From a checkpoint of a small mixture-of-experts model trained on Wikipedia: 419M tokens, 3576 steps.
Below are experts of layer 8 (counted from 0) of a mixture-of-experts language model. Rows are named router (the router's row for the expert), up (a neuron's input weights, with its number) and show model dimensions 0-159. Each number is 500 + 25 x the weight over its row's rms, rounded and kept within 0 to 999. Numbers have three digits each.
Before each expert's rows: "gets" lists some tokens that make up at least twice as much of what it gets as of all text. This comes from a sample of Wikipedia text that the model never trained on. Tokens count by the router's weight.

# expert 29
gets: ",", ".", " and", ":", ";", "),"
router:474508512499548519506522485486489478526497479492459487508498489499528514504491508477510495474523559491509483480475502465482435529426473502490503482526526520511476479491534553504489476516547505513527448526482490487469454517479478479498489510511487504473503475520496480470506511501493527508506517510444544455522495504505493484531486491512491515485504512500498515533494494469495464536478538530453534553512462512526499492516560521536469547509558454494497459500517505511494453506500498
up5:537449518493516508493482500488492515477501488504500499507441530491480548525488483514523512491483522473496436485473487486517469484517529475494489474547499475504441462522549495479506550512496509504510514510494484490496483481472527542477525504511521496493508509505444491507577480519499482461495526548496510470520488445481480492511463491497493542467484530532530517497521464526507504518502498491507501523511488516487528514487514534455539489507533450540483520531460503536535463498515455
up6:473480502480489557528506503505478457530524498527444476482509488496493499526477446535535480456547508534498522542475493508470505478507470513523553499487517493482505465516493488479525500511523450484460511497510486503497489528513466504472510472485491573487543499507495501499479500505529503483501509487474495489536496473506532484519526535520490485503501536526520486517486476530465521514522507505479477534512526472505503489516493507510407551503498484548484523483530456540451475511503474
up7:479523518473496493530476486538506524472510489506540500514489479525507472495478560477517516474522473507509532487496471476538478502499481447502511485542514530523519522508477495512503478459458463498507493490506467495498483517522507486496495490483430542466512511474482537531482496504462518540528499526506507544494514521492525495526525447525455523471512516518535467467499511567518510464461519478483522507523480494507483528427477517496510465490452522503480515494475486543486504480494551
up8:465496473489496490491483481557519504486469487500479513490491484489481530479547507484495548492498504533516458495478510531497514473459471502483490491518477486523517529511531520513509509516516545516504543468440468497508471467516491491481450492575564511477534498518493506518505501481516494515534479535534530477507472442478516508518494466510426534527519519504509532505490511518496482511480506468511496462536521493544529505486493466537443520499467514504499477485471490487518518475533471
up9:530488486497499537504437497501518502470504510514517541447527446510519558476540495517523497498482552508446504529527489489535514470469469482485472526477497451488519522477496505462467472541544521497493486489523508477523520496519483503497461490507500512504535489448518465485503507493471542503522499480527494477482517533549477482515548539501514511499482488487513504482538519502502472530501475474509464483504493489483528516512494507495481455502476432469464443500490491494513536499525531
up10:506524532464476487505499492472446515482487466522513528478506527474467512504544496493513494506513529460476533448527482519483458552447492524536476499487491492504528479515530502472492496515479461492503509478486486464506557518535510497521495541545488495510489501514514509501526488470508525541518469509534446475494537488501501485540470543473472494502481451500474487486491490466472511508471555472468523474480492538508479519519493483513544546522474523490494511505549481492477450537516496
up11:485477535497458514508513489512465527481500532464495480510457515558496490503498507533512531502491450498513497440474503539491478534494525500523500540561513548504492472492510460544445522473490469495515506544490524513473503484491504498478495519494497537520454534447500490463445530468545522526496518502481458500506515522492455503489522453480486512528473503480470490503519522487485482541506525544503503507477494509477475494485492505458486536464484527535531520506495528496493480473528492
up12:491552485536477454518513480512521550478505516488474517438520452511520494487496455534535432504478506527541486511482451484495477513536534510507521532506488488490481568482494503483482499494484531523479517491495501528489514505512505503441523542527519476497522498459461461483507484483453477493516507477500510518513497497491529492490525499533538484452528488474495553462498470486527494503491517516530462481492502509518524493523496438484511512502515526540445509504495493494524521485476510
up13:518496475452473517513527502517455487492522487454539473502440577489514557503505518477473525487495528516524489519553475498468509501486491492508469523504509495493487511496538551440458530490507506518516519507476443535525516533512502518478488457488510491482524488498510525529488471492510494513522484533528456485492476513494532502503492520452502474464506539536544468459498500499465496501444520513478499501509520474486518510517503491541549520461543489502488482506490511494492497496509459
up14:482511488508500532504502542480508444496560462480461532492554505490542495504530485598495462513512492464499489509496475506495512498494492496493464529472554502429487482506489466501517469482514453506503508531484535528545482473505500552492503479499520504517509495520488496459520530506500502553491492481546526480518484505450512490473469521516479499503478521540504486502508496487481519482517525509519498505493538489480463509452521488503493526467529488521505444523506503473473504499521527
up15:505463496479492498480479465530517488509508497459484488489490511511465525547525497488473517459458529528516495510499489528526497545508493526498451502493473478471461493489507519465476518474478547526495502490518464505499445485524496516559504508524508507542501465542559536478486493514560518518498505475457495488490522484535508507452478463486529516457558511465490480521464472518508523514462489496461532533537455480489501534494484500491501511490496508517473478547494539502497538505506506
up16:486489527534486494460501494455498546473544501531529453482483489476494518460493484504527543513518499562510515476491473480496473500499519449521505456517538509456520492518508507548526505491477503486525456487491487448497499497491505488546521538508533521509521539493512522461451523508486458562528479533502522501475508487512487492502529489510498509487546517464489456485525536513486484501485469523460512486516485532442509469522467500507478515521503485496523493469474518529485532513460483
up17:525516506460497482513482489515532544498479494512501513480475499484499474522472556457539493493531502488471509539524504531456520461517494448510474542495516518478500549491496532502530531506500512500565506512512452508525486526492505488462504510485507524497514517489497544492482469435480500555484487538508495505489517457485473465470476497467532489487518516490521459528499497551520503497497532521507474506445534460539483490489518462470476508468514473529496521450516512480505524495511536
up18:523515543498510502496506502489509437488500469491532508488501537493523493508496502523460449574537470461474532523490525549482503457446503520551493539502477482468518493467496476468495491489541539504512531466492504506489496518494476491525547450525531521449510471517504531496503538495476496543504540515490496529514503486480485469527540513511527450499472477505498499497504503488461539506491529502472483450479484483508488526482483497504481517529459493507529487520460498539502497516519468
up19:463477515508527496504503509554465513485498518511480532520489534470496540490482512489478501482512493479535479459476512509469522516492487479496499515537507500540516481455497477474501529481522520532469518480516485516483472515517489483486489495513468464466501460484514525443440545465513546489545515528542480516456486439465487492483484523478507467507530530471476470476523496505521521543505534478476538495520510516510514472529498472504512487504556523536514481491499572485526478477499507
up20:505462493495483503477517481482465497476517490490518476446497491509537523484514524466540500466492488521556547477482511499481495501513588513491505493528497521502510500530509530497533443528522498490527516479513464500492459512492479503495490538455513513493527508505496498460500466485504514502532521500500488509494461524527525500503450497550508468502457441489513499504512482534505522508494520510523463435472525503498488540527515506508500457557503480514465444466496491460540503532494494
up21:449473509522501516481530505502509471517560520495514503480493539519497503498491500509473516423456543513487522465501512506501498501479494472494507481494522474475491524510465490521523502485524483565521518491461513481489508517497519486493467495494522519511464485480480532485554448506491497460521475540495478486501502502490503490487486527509495549505447532451491490542513483547470474535469515524472505553515468507520509506503504560557457500466504482472502453530504488504523489513490461
up22:555535466503467538472513501528486518535518486516514481524451495513468474470496504542493456512523455509458520520467491482515446478547500476484450509504528525501468478487518521519466558471492514491485510508512511508477509497462485532536510509490516530483538530512504477512464524467411505536488502531498472507492497517476503517473534488489506518509483534497487492521464539474515461459516479496503502495468518490487486523493531485511515506545510497509526489466509529507552530493493523
up23:464531491506475517493488472533499459487526519448481511528496449517515512494466496475529502515470513500522523500529498519496461492479467578542502470488560470514511497473524484502507481476481548492498445477493484494473526514475528484501520453521496493536509514528537493506510548529491487434490518498508512460513504546478474521512512516484484556502463477494529506484507484487499495511508488459572479464480507480536486530502475511490479520525536468514484485492496504488510520519454503
up24:484489482514523537506511498503501476496523492504527428506468449493511535481509493491465507496478495505527476536513468469526518524497517482514511460465463537444496480500488529510489503498498519473503512466483526499522452468535541523468527487503481517495503546538544509533496519566511454519498507493481509516463444517504486467479526495497502529492464478503498504471476508511533507498492487498535526473521462503504493497489497471493556574518514485501464462510503531536463460475500500
up25:452464503499479550500559477519504446445495478491483481495487522517492494552521461496498493475549458471517508498521498483478521488479466488494541498491500498500503542494529496489505515495506523504521531510554512524485491555501496502478536494497500488472489476504508497511460478495492513468497479451524499474506502548487501485520511541513518487476448527536489516490469436501465497461525530468525525550491512484469488469515512503503521506544502517464534462499544447488504516492502536
up26:480507452527529506477505517522482485492540442503520477529489510492522521480520489517485513491509523520507532502480482477506459507470480491480496457451416475504471552475465520530472521512520525502510520460513519500507522502492520557431475491511474453484510500491460507534498487531472475459549491518519516550494433532537504519532487487479510501510532512482521499509481539464516522526524515511530484530513486506515501487476485546504507510518478470497500458503497511488483509511512505
up27:532538512492522504487500483567499505446535519459495467480485489516504532544495527520551469474470489501478488487504499503486494528460542468505511507553507519519463466502504485511531525500478505472522542535489492490507502522487484477559506450469481525506535538504513521470483492465495494507517533461499496488511534490487481446502491487516464500512442513513512483517475535496480500514520501515492510529467473479467467456472460440508518505488509493475546490522497498545503523497514541
up28:491503515468498517496554488512488502466521512501532472439535480528486526526527466499458471503568456487512496447489478462513514509475457533475499494503467498496483500504529515501453498496529515467487473490503518478510451500475498543496467468499530485504497505529534515492537496508514525557498480513459468523499469511527522520524531515512532493513537546504514556468504525510501469512470510499495508500434497517468489497474494494490529552480516492500464477473486485507534512472535483
up29:485483492536547527429523470465465494491454474539491514486434532508484501523505492503507525499478507492543493496519471531481532507505514501482484504506499513507483477529455567485494508495503543484506489486462534516519501494518468517491508483478512475506556554503497537485519505515503450492520527498504524449535494442460497494464520508543491518484488470544470488489508471487500490509509482511525453517481475492524504499504509499487536506538487490529485497472506482502495482479581485
up30:475534498517506525487510522464501527489468468516534456456547503459503472484526529512510468505522498460519453478492488501518467539474485520485467477537455518481467514476493499518485543536523516542532481506491451519492518514471490524545515470538501470522532500462454505511493488543495501513484518510528479492519485458528498471539475491515494498488494493509478472503530503504481515477525490507526469517449503495568504472510521508473550494562525512483488488541507503460492493489521515
up31:507490496499569484498484506494510501472464471477473516495482468534475486478479510519468465531497504480521479488490506520491530482505475521495503470516509537442473464531504546511476491552496481495514483519473468525525483505458511465506475477519520508502499465549522494504473493487477482531539456479518534534516503462473484463470558503497494513496487518540523501500504512473511494540538475519511528504494475531528477488516511519503463530543531504529477473515522539546523471522524428
up32:487476477516490489505513527508492486458486505477538574471518482545506482523519501502516480500513467468536506500487491507539513495518544500533529536482522491493477525483497505517490499528530484515505482489480505482440501485481528478456506503541517505511449515499478494511534467534512510480500488506446539459492485470505482545451531490498563507482477524492492474497534463513517491486469497483510524507523427524533531469516491467548508490452502496497475527475525511485487469518539538

# expert 19
gets: " S", " E", " c", "e", "S", " d"
router:499503523478546499506507440507473518478504462509468508503515513485522503470453558526522503468523499503500502481508553536519492471509527518537495481547485472461464467520474523507468474483488542500485492489486551502514492501525498510498495506484461554464493496496461514506546490475500518505449502513518522471496499534496491501514447500497508507498491507505491464501504496490463474525516486494452479536511476561495525508475509573521467515490545472524482492501481507523510472542474443
up0:488528482490519517525490513450489501529485460463522509499491481507517471461497537498542528506498519489491480540512481510490493543467465516492524428477500507479488479490476545496476458497485522505541511506481502540512527511482533518503524479492457523490516487514477517479495503529504498532476530553469497506528445527509512532488514498483513520469496499472522455462471481471543536501442506534479449492550510542461520451512480467500503518497510505471517516517527505465510532518469502
up1:486509511553523553514484485493424504505532511518460534451524516510545517472471557483504491468494449496502502498479474540504490524517478478506463526510521469451479495537481531497499480470497541481496472473493465505486499472503511514520521498478457515492516537526505522489527498492527473498466466484489544517494486537491519430510469450507487532515470507509482501465487478510521480473488545524520527501493505483481498494475528570499508526478473494516505500504515512485513464485524517
up2:518495534458477510509494438514530485523500494538485495509465520499538501489518521470526533508481503521481477535459557494476493527522530504492536463485496465539475480473507507538457527474470519465501517519526510508469537473517515492521492485482483486479534504545515505445554469525527494518467478490495469516449496456535470514509462482487459494512486519499499487504527492504496551506496454516515485517518503536494487468486543512512496509490560459544513504514496493528497499482455503
up3:476487515533490521509507493477445444496516458509511518494537483495511470477500499529524495515532478492468498487491472518495501519528569496484477497550488477557526489522513483503531516486525524537447499497476513511496519462518504472488475544486504504563503470510483497506553469476517474500489477506462489486513481489523499489551464510489483483529501483524509522520460464504480555504508494514488500509499488469484474504534492560504468464506467476464546511474522507498509450552530518
up4:494460470470528512501501496476483511480524544502520491510517496534499522502509532529521475516488487510462463492470516510476474523476529472538453540556548509489460536493494547498498509459492481500471498525493490498483450502500529512514511498513491454457495490468492512533497466492470453472492474499553531535516491512497550478507506535516519471508519548475516531502501508492511529490463509551515515534470514531498475467481496520496529497460475513470499479505471478507464431536501506
up5:496498506493476515480454530507496502534509485494509486503531545487519531548472542519511495513494494530489534475480510496523508522524516484493465489499472451505534498497515455492534486491505480530452493487476527488483510458515472508447503511510484478501511501470473495455526526494476503519458547531450518507505523507494573452523467510496525476512491525505529517524543523526462467563480444477531458474504487538540535455498531495497497482493489494490494489503535502501477521478504475
up6:536524519487506494495485494512478498506510471498509497519544487519511469456471476532456518476481545511491492461526499487508494483524512523514549512519492466511482464533482482488512533566506545529501470479540495511537476489493534514506457528487447500519452466522491527476543499475490516485463514482513481481504496483488507455476493491486466480505476488479506521514487481463507511493540530464426539508509528520520517461496521537472474513463518520509456510520533541511548506504523478
up7:481539436537517520505538524513485544521511506507518479525499493514497504504465536504484507502526522519480506434543516476524488457489502439510467530519496497488542484498472461507493498479477510499493516475491542481460539480433504515544482466512490498441523466468458526501530504523514531488513536518500508456489526521465530475542485520515495500491500482490491489495491546489519487533506526481470503488483522534548483497484504490526482469485506511484474498462496457485474516541510472
up8:535497478508450533513508463493480540473481496508511528528504489533449490492510526531485505471489483463539517500479521508485494476465502513560474549530515507490461499482482488471460496522528509490488519536531530455454454498506497505523510512542465519519465485520464547485523510467525509462477536468509463513498512496441540461516464510513481524534470531531507481522522533518470496534503496525479496517476471504523521490511518496506509483477511465508535500491499477494530483512447476
up9:487528475485492491512504480491494463511510461525452522471460525516485535529495484543481517484546534490474537503541522510505542515490475528504501513515466504478465512513500491490509476509502541483496523506525538475455487515505555500506502504493436542513499467534511512511502468463499512531523486535461473491510494529514476495550513509456512496526510498529476536459445478503500535518508482493469535520464490485549511480506478506508527487471487478494440503455483530473500494489436497
up10:559527531512540498484483524491502472511474463515489484525465513483496502485473525482486510478550440505484551469495553516523456505502505528510463507553545500521515489473515490516469492509522496514473479516534471465520486462492487516485477532517484519520520490482490484516528517476483500486496516524541504484535497482547512472495482534485516465514467509537485512545442507542436510453544515515467451524496488504463472488501500515518478477497485502482511523504505479484501481509550492
up11:486490513513436518517509529503497527530515500519492479503535490493461514493486554468476494490505519523537502505501515496531525474472521517495517507484490484496484455523493491517505476538450515500476512517463519492508537479537547486505508467496461511493482507523459527503521498538431506515515501552529518438453489467534454472486503497515488512531488500519464491486476536537474518526514443488468522545539517505513497483499540475497492533465535447520517504486482518508504503462522527
up12:487489496486479489492527466507495523497508479456465478498523505514516509512517523481523529460556475490497494515438540508528513460492510494519500504520449499496517464480536496496495502504518516469462449461475466497524478480496448517513512523535472473479492502526434520496478493554499479492499520486507507494484506536490530512507520458506503479504488495519500542555504521436537527481467524506511512560563531533482508479511496524505502505492492472464484539528504500526520526507450499
up13:483524530467505482479498486478469487548507525509507505531519509525483506493521483495512497480518511500555504467475451509514497477498501451493482558506506509479453485506495535514508492501512514463496503496431515501486494500511494539501481527455476525465485476562489515508536502505463470492467526505525510507529488486483438489524471474484511492494484485541484514550527524480516529504537438512499480541461497539501601495488506501480498483483511519507516533501475495521508456491511497
up14:458489552548547482498495499521509516526525553530498552471483530488503471507502436495475509477485513456516532474506526524506502464491476489513476535524506533493532481536489507498515489520494497537491482500493486517496513493507500473520512519520480456537511499526509478515509500492522544522475508490490564431483480485545454503497508462466487496501526521530479504533473472499444480514453499464508474476513505537477464516531476496495509505542517510518534490468503475526474456481500499
up15:469521527540479546524482451486459499510480481480495534535503516467486480502500523527487515492524506447505530482528495533515517508488522505509506502521476484487499507485470510484457515483506532555487535504439507466472526470484496504490501532514465497524506498489479495487515479547493508510553463500512502435488500476499525459567486513497520540543527471534457524509534497511526446497506490475507507476479467530521518446493502473517485450499506499504508474514487482495511519494505563
up16:467537519509469480489512480489445531478477521474485503538511538450503461501472484495496501472513503476479528497522517477487512466491470476537490490559504527479503484477491536479509508508499525485503502500515502502507504487516471525505488519471504476503551457511464523479504464490499479510534489525494525509515518540536512521484478470503509492526514459526507494499510515492532461464553465561532498494444515555523538473518520572511500490487471441508503487499533466502508521522518454
up17:492522503488475510505504492510465505502476444474489542552508522522458455515498460489536527511542483526485513475506517498536525513511496507532484485493550464486495498482537565483473485457503514514514517493475506467477517519496540517472470475470510532494540504469513490523531476487490534500486504511515489513492518495541481495552478512477509464513532521483523500453442443489452518489480495486509529550525546540498520531536481478498450494521470501504467501499508537500522493497490498
up18:527527514457497552522514461541526506533493472466543467491530487515488475509550494489471496503485496470499484506464480487491549485487494497517513502522471501499526500533467521488517504479513478491488504504530506481489453498521487505488490552466519550497531512529510493529491489483480530512484523526492493516534475501477482469519467533465440484475470515528482489526480539503480511538488505499488479557486503527498516501473479531500493544530434485544496544465477444494451478525476505
up19:529503443482492512544515453517493492461479498467458476491499507473446483474506470533501475509494535511507550526481514484506480496486483496523494534553485505478482465509519516477540506472479521464514487488483502431459542498495492512508528493488502522512510451510479513495502513548512498480534498516539541531560511517527507489468483501517496491534514516511512487535480487507507530514485474482546499476497493517482552473471477501496482475546506447491498487516510506507475482465576518
up20:557478461534495460506520451496424471512511492521486532523530546513452501508506532477528450551513492523469484516493510520483509508482487463489479523518505476478482505522499476502494498543497501507518489519528484518481502479497503540515517489501498485486473473509464526496506527495500526499478494496513516487484489506514505513501501565460485544501497542499433506475507456479517484526494503473461473489508508495491497506499496468523536533436540467494465500515474565511489441519505485
up21:504516492524547513495472484471479468509501495474513552502527526483475523515550496497516488456474456507518482483457579535506517486526500498518494503508497494482514486531448495508492494463521471543473480462479507493527522487503482541527472525479495510503504477542464500490511513514508471498542560509479508459489511511492395462505531479496497530512512488526502488499478509498484496476512484505500502519502538536472510519481514546523481522474467510507479458468514472464492515505516464
up22:500473500522543475524513499487497481496501558513533473464506491477492486484497527509495501452538469495498512522537519544499535480542479467510522528541462489498461470522469484496469469502515561467506504511479502524514523499461477501454502488534514498457500538533500516522532507500509524478500471519507508486497494541519541478507461533487481511506493515510499477509485462520512452526469459489496456548519451547468487490498483530504507524526495465474509521512448461552510510497506462
up23:507516511535524510501509510466521477497462478521484538456529548526451477515526493501533467497504501529467466467493461500478478532501504509484489525510514533516495505548513530504503521479467535490479535501489491465487505515495510494493550527513434454480489510502482528495486511514523478542479531428479481476465488493525547503521506506442455494512486507503506500494506511519520502520560527500455481544494485506484515513518470501519453491523493482524478488484459539484496502560495524
up24:443466475496523478501495534522516486503529470483515475552452496493453525512543498522520493489485527518482510483525529492516484530519530480487513513520524493501482505504444525493505489496486535567535529482472503497499476496452496509497532522493495524468488470494523485492540523488489545531526506514531504464497501482519524439525540473510503487465508483508510506495496471499481482506451489494458501465509495508455532498494541530515465502509463487482517451536502532553533443527477499
up25:506525441485505488483459501500476465486484504520524471515525479493536513516461560543495501478535498500490521465509515509524493502492529516478483526472483512474512483545459487503494504472475505525539491482469535548496507515502479510524481491503538512510440511484424504504513524492493501529494492519472558506485487518489515509505484487474505469503507482554566492515484495497503489498570501485505506493505484509508455494512508533494539491501533430505452495488463535478505457528512465
up26:486503481458484508483504515545518508483473493488468526511473467466509549488521527524495471477487503445480479505529501499534545498496483488506488528520528483498481471512504530493490526523500485485452516479491465485504507511509498472526479517509482511480483491547505505472508568475493547504483468520495502481514517504528481500531428539520479522536485526480484542486528520522451510519533505495504493495478522568504541525491499490506501493493471560532504491439513531457484528487450467
up27:524503497488563513534487513459485523465492458488493516498490537495547505491503468496525489470519530505489492498482478497533467438499464507490487487541483538565488479499495505493486480529495493466505527516487515490520493464557516486444488489530510503517497484463510504482480528521533491478522470452469513438485530477470526509502522519472533500496455522503489468469495544506480542538472500497510526490576496519485507521482523517501513544480517514527486530464504488518476492522478513

# expert 17
gets: " |", "|", ";", ":", " /", " –"
router:488469509502498536504507465489520465499536512475433477509528501454535514516526543487489482495534539517460490468494521488449474517444513523521507455517531488509513497522515492498481494464527502512522463522468519509502477517484540453489503511549515504464511474509472529500527503452542528460476506507432514507514506490507464503515477508484542486510492550470525510539505537480471461482504497501483515559521526523536483478504526525500478516507468508532505474484470496495526491519496493
up5:528488504515433514519478498530503496493504486531462506526481466491547470451485533487471521503519487449459487513480495493491479478495504480518500478511527492453487517519492518495488522516513494473473485543480469522536480476501491478522491545529464509515454465471472498478520542516460468542510499499533481464531477516491497499509498538511532528538504553508480504489442506492522514471478530540488518475460553523478478527493492463507501474516489492533537521528516498550503510512502548
up6:506514489485505500483503510509449519534490524496454494498496515472580509535528514528536518500479479507470498515479478525508485486474528492515491510484509516509541510504474511460490496478474532501456479534503484500436469480484511494509517487513525508502490460485471479453513495526521527512520503487423511478509525468492481480535519487487444494471512519520541452491474479506497511534501484484428473538510499519496545530517496509513511559487519523515539503503561489524497523483504538
up7:499477482561487523465442493493498450476496522503434498532515512508484493527515482523472476489487500494483484496542523487466551487530521491510511527514484565521535510531499508511511518520539491512521490476483483496497513451493525527503500506503485507470481486498512510443531496503488507481499505488500489485515510481524491523519504520523508509514496525475490438484534491509500481531451464514472556480528488521485480466432539530506562498517499473513478450493546495480514477516531458
up8:543519531521498471542510487492517484477488526519496488514489510525493474448497532493529471493507497531459501470480484556494496488433489495523520528469510493532530476477526505511547530494484478513522461513477515505510459505492478529454473491536519523510446520527510516493503523463502505517529493527493511553520511452475492520525502487499495475478463479503505448495506512499520500475520465474514538525504481527533489541494528450548493565476466473467488484482514515517512479546493488
up9:476474492517526458473490501464467506513501533462473473468515463514444498543479527498516502490522526507494503504520511486526512508474502521492514514501524486485484518473520518542494458488543525499481538434471481473500466518502537458539488533486493540489522510476493502493529487486502493518499486555456537549469474515518490508480515507473527536528454492522462495488495461492531514488510516483494490528563494512484528488469509477522526486499460478459490503507466557502507457474518542
up10:510476482522511511518492494498535483467505467477467488522485552501488502450507527501524542463510494516494533439542469502497522456526543519526508497501497500498524441502475476458508479526508507485499501520481543547493495521530530499493524491490508497499455504518505458510466512463506524468474490508499515473500508485534487458491474509467481510525492547522557562537491492526516494511510474489492510493540459542539475465481492488530458516552483483513476496528488503494504459498471539
up11:493502516502507491509519491543497453501493478504458529505507523494504542518494508489475494468474457536494476512511476499539531489497485516507455516488499443501539513527485535486502501522500500469510532499485543429524483487496488506544471505514462529527511448501520467559512477494469506476481529518436517545520457483491491505556465475488462506507478516504454515532494469506519482454461517516524526539512517478525532478503496462507519525519501460492508473515517527489482478536506512
up12:507508494490499509517553540483446551509495469504509496491497511489505515504488498519521474534566527527470519488501462512472446525505564472519528522478487441497509486496535473530513492532501485532512566495505487505461469484512508505451492515509462531506461481484447537530492495553516494538486542508481482535507475508516485506495512513517509465462473522433479475513520496537528506487519520510449481469508456490488489508473510502520485479487526494480482483517494504485482506504508494
up13:513441558505480492510538443511453480489517509479508539481521493505507500484501532485492527488485496472535467527483480475439491526472490512499501491514482501513512526495514508484482453510480479503482532507544501429500521481458487512476524484462521499484501495504536458522512520519498513513530525501477477539501529546470510502534472477505527495493493502496473463511545461527499516503516524480482481486553483489464518522552478516495526518465543433496456510504507512535503533520490504
up14:481503533522491528524453493499512465520498489520438449494497471484498535503443478502502513527533513504508482511455516497495511508501518504486473512552552498481551464472487475473508506516489505503490514559479476523532520476498499507489424480520518495491483531479511519465524483511471497504492501505460555467493484462526549499527477501479473531491496474520511506476530499517478553516513519523464512470486532513538522491511486509527515492498540480547460513505494513438477490521468492
up15:530479523512512527510508521475491508481510538492500507481526511486516507502523528508496482522516503519491510500481475517471440491481479477532448526511515485550531484521511510507535522507478480494520520529464534506481496502513558518487491487512521472522504509518536480542553515494449500482481495465503488518499479533510463509464459425480513479481496508495482508464500480492510447452534503465494552525484518478470546523489516534500474530502476468450531546456505519495503539457475506
up16:478505507483499509499523476500479450488544552497487474508543532526551478528515537518452531471481475512537537501510472545496512454496539503527446508510525494553500501461519516482527472490470503519479473484496510506487513521466565529489508508571480462465535509496468503508466488484473519509480524497461481476542486499492509505515502513521492501476489525479528458529499487511521511465503492519482506494498536515443492497491501484478525483506502525461473508465512526461494515448504502
up17:508464511465507488518483491467506516473504488537474504499498506496530521471572466450472480510534558494512500476514517499488458508466493509465492539487449496543459497515542497501497526485537449513509487525468510495488497491474482473526497487454488480522518506514503490492511508520527511524480477514538481524547522510543509467471507464534506496467494486471490501518515512475468465509492491516525501491500523531510520501510483555514574470452539490477518484484463543532479498470507465
up18:501459509518498500483471504494516523491508521524457560511520483500474522509498547507495499512472504502497538489498437497435538469482524468481463503500505480484511556539513507485479532529507496478492520506530510488487466456526535526489503525528553527485452471493520436466437492486495482529485516437508524509493496496502463460565517498478521529527478496520487530494495498490504484494527520460486500459484500505506510524496536534511510447475532515501499507522509476505495501509513489
up19:481496484508490506512502511488483464511474486514502501480521492470520543485466518471504472506510525508536496521488437498492465519499523492545481537500474499471439515520502485472521551526508501516514490499520488535479500471472477501482452433490464508505510554497523484546533519507509505511506489537502451528506511524537525486526511498503499510504487503475468439480553483447478502504503488462488513514495499497502562518458471517487489524564529529495519460486525474518540515481490464
up20:487494484518525540525532497472475507541499481527464440457527510521496500514511521447499509469510499460464497481481477510517519505500431508530468498451513482482463537505485485461519515520533485458495527515501503507531482543497500507494472513507471493511501503521462545531516496506484487502509494519439500536451517528480539538518507532508516501482481466501474517500523527447477508494452530506509525474537466491533493501507481550513522514510461489506490496528461535499486512517536543
up21:443478487481506515467501475472507471521514498493485513483469525501506504513490533474482558523512459489483523474522501503505520494500519484476505469504495479483496505521548495514484508497511482501444493512476512551532497509441526493543465444474475497500503524495514504520514498469514515476494513503550489516547490532505539485486513554517489500431478490515498480535490525522488529498466448534458506523558494524484510521491505460515522546454515515504511467441518508536499506487542503
up22:429449514496492476484488488489474512486520527513499490504535542512491466520517499495487465510462495510504498512459505527451510497525496504540551521473467494525499478487529473531446534481525508541510457476519453485497509509486531469468514487483490469482507460503477503543513498510473539542498500451518490499513508521516472521530438539507518526487478514495452471491525501532530493494546479498547505494481524527529501480530483517496477469480524521512506529471525540461518508477475482
up23:511490453508465513509506477486532464461473503526467517508485490520499508527528473523517535500523510512530578525495472518485462492480559508483461467538473488489471510519512489487510479514508504487488514541472497512519476489488512497475512466461443474502498502559482502502486521511519472480506524477562538488527471521499525506500476512481440516464503497504477498502518544457477516492539468503497523506514521488490466462458527538522484496467557523518541480470503502512484473493512519
up24:460506517504510458518519480511456516496529479524526479547487501511485513528504505478460518484535473474515451514516518500518529484472484499504478467530524471501489492493473497488493447501491483483515514524503511528479523455494469494481523537542541519461482521500499515524511430525473511519509519506456529466523446409518486474503513529517497491487484523556497503540488535494511469522511480531489461497502483480527531527492504490499548492566502507507509529507484506515504540514482494
up25:476538485499477502472494479545481461553457534507505474479468521478514499527500522519529498455474514493536486481473498470489488497485453477526505507513516514479485491527531476505485482488489486501516516506494543500518526523464485509492474495590494524499520526503482468539488504512490454476526460464542532537546464513521460495475523490499493501485508553479518496497554490458496484475472521494468465511480550507527529456468516482492497469523509479492527481519511527520499547475497501
up26:464480514462478525508492523495541486489471459498469473504486495510514541479489526495468512468510522514484475512479521490458534503492462491507502482472509499481477454473490474495503475498515471538531478530533525484544471514505539511480538518509507505491476469555527493531482546525505538501446513488490552498467495525458524468544520515479544493539512531502479507501482505497508469531508472505559504519526475526459492485457524478435520506509498473536525525488503460535500502494493518
up27:509533490491502515502442443473491485480516489481515498511498489533530524501507476527507500470508507495472473488485521465458470505507491493472521483501499510530485498505496492476490512490576538474562501507478460507522512507488490539469491517510473495510512476486494465479455509485541525523539464501510492495483515466464551532508485446525520454491528479479500477493486535534508481452502522504449488496482533572511515513510493524548530525476550532495482465498517498494526511532530494
up28:491520470516495489486479533522489508491522523500498520515514536473484509509506472488518518489546525491488506458508483473521475494496467417505490512458484507504495492520468493533476436511537505538479517515488521453524454437510492504503508499488529474512493526560476515523465516519523475482508475455484487510511495555516533507527499514506488563480519563508481494500471515514523462501470512469457506488441502535514508506508463493490495530506485466453476480479514523544496491490517503
up29:506439460514484523451480485539559506456468477481496507495488475487513512485556504511497473514511537526509476502494494521470487502500494509515485509511488490528479507461535484523434503467510513500490513512461492509512496483480516440532482547496478506503546495506454515466426512517521477484499474519485530523516465529458489544529533560508536475455517490505477533493483510496512500488556510512507502518487490515506508505481525469515499537520515449508514542493502510496513506493466480
up30:521431466510475512464455451496512515503494486522478529497505505460493520515515494469503461485534508480482479499524504534517505521450544527494507521498515518509475525529493518490472474525516471544480521507494573498486499507459543537548506532512492510464542503519514532507450482461491505492456539502538551460515503467502511492530489513483505522536490477511486534514456477503533501490489476465513500492486518508517500488477528492517512502499474481502513492486455471530479497518433523
up31:478516473468506500532516499530519475453473507511490499509503528501513482484532493463487463511515492537472513498502526501496561474453455520547489449519533465513493481472505545511475495486493486499460525524483507520477461498508485479507493530556438530531494485515535525488498510470539476531504476510535493465493473467475482490518497517508520477557471514491518509510511505462489482538469478494534503512508465520480515488502538541498513467490477507504552491557528495517526508517450471
up32:517481492479468523518497475533466451526539528520475451471487504517478472508497465467510508506508476529502492498471561517491527502510481502513522481467494507510457505491474507510473510503465508474493461521516503512483480475477504534512530516538531511510487484487556504530484515537514539522479518516484480446517449526501513509490512457506525467520518525482473513471437517544485518539502453498472502496548558529527482514491505540480475486483544517498515477489493466452492476519529493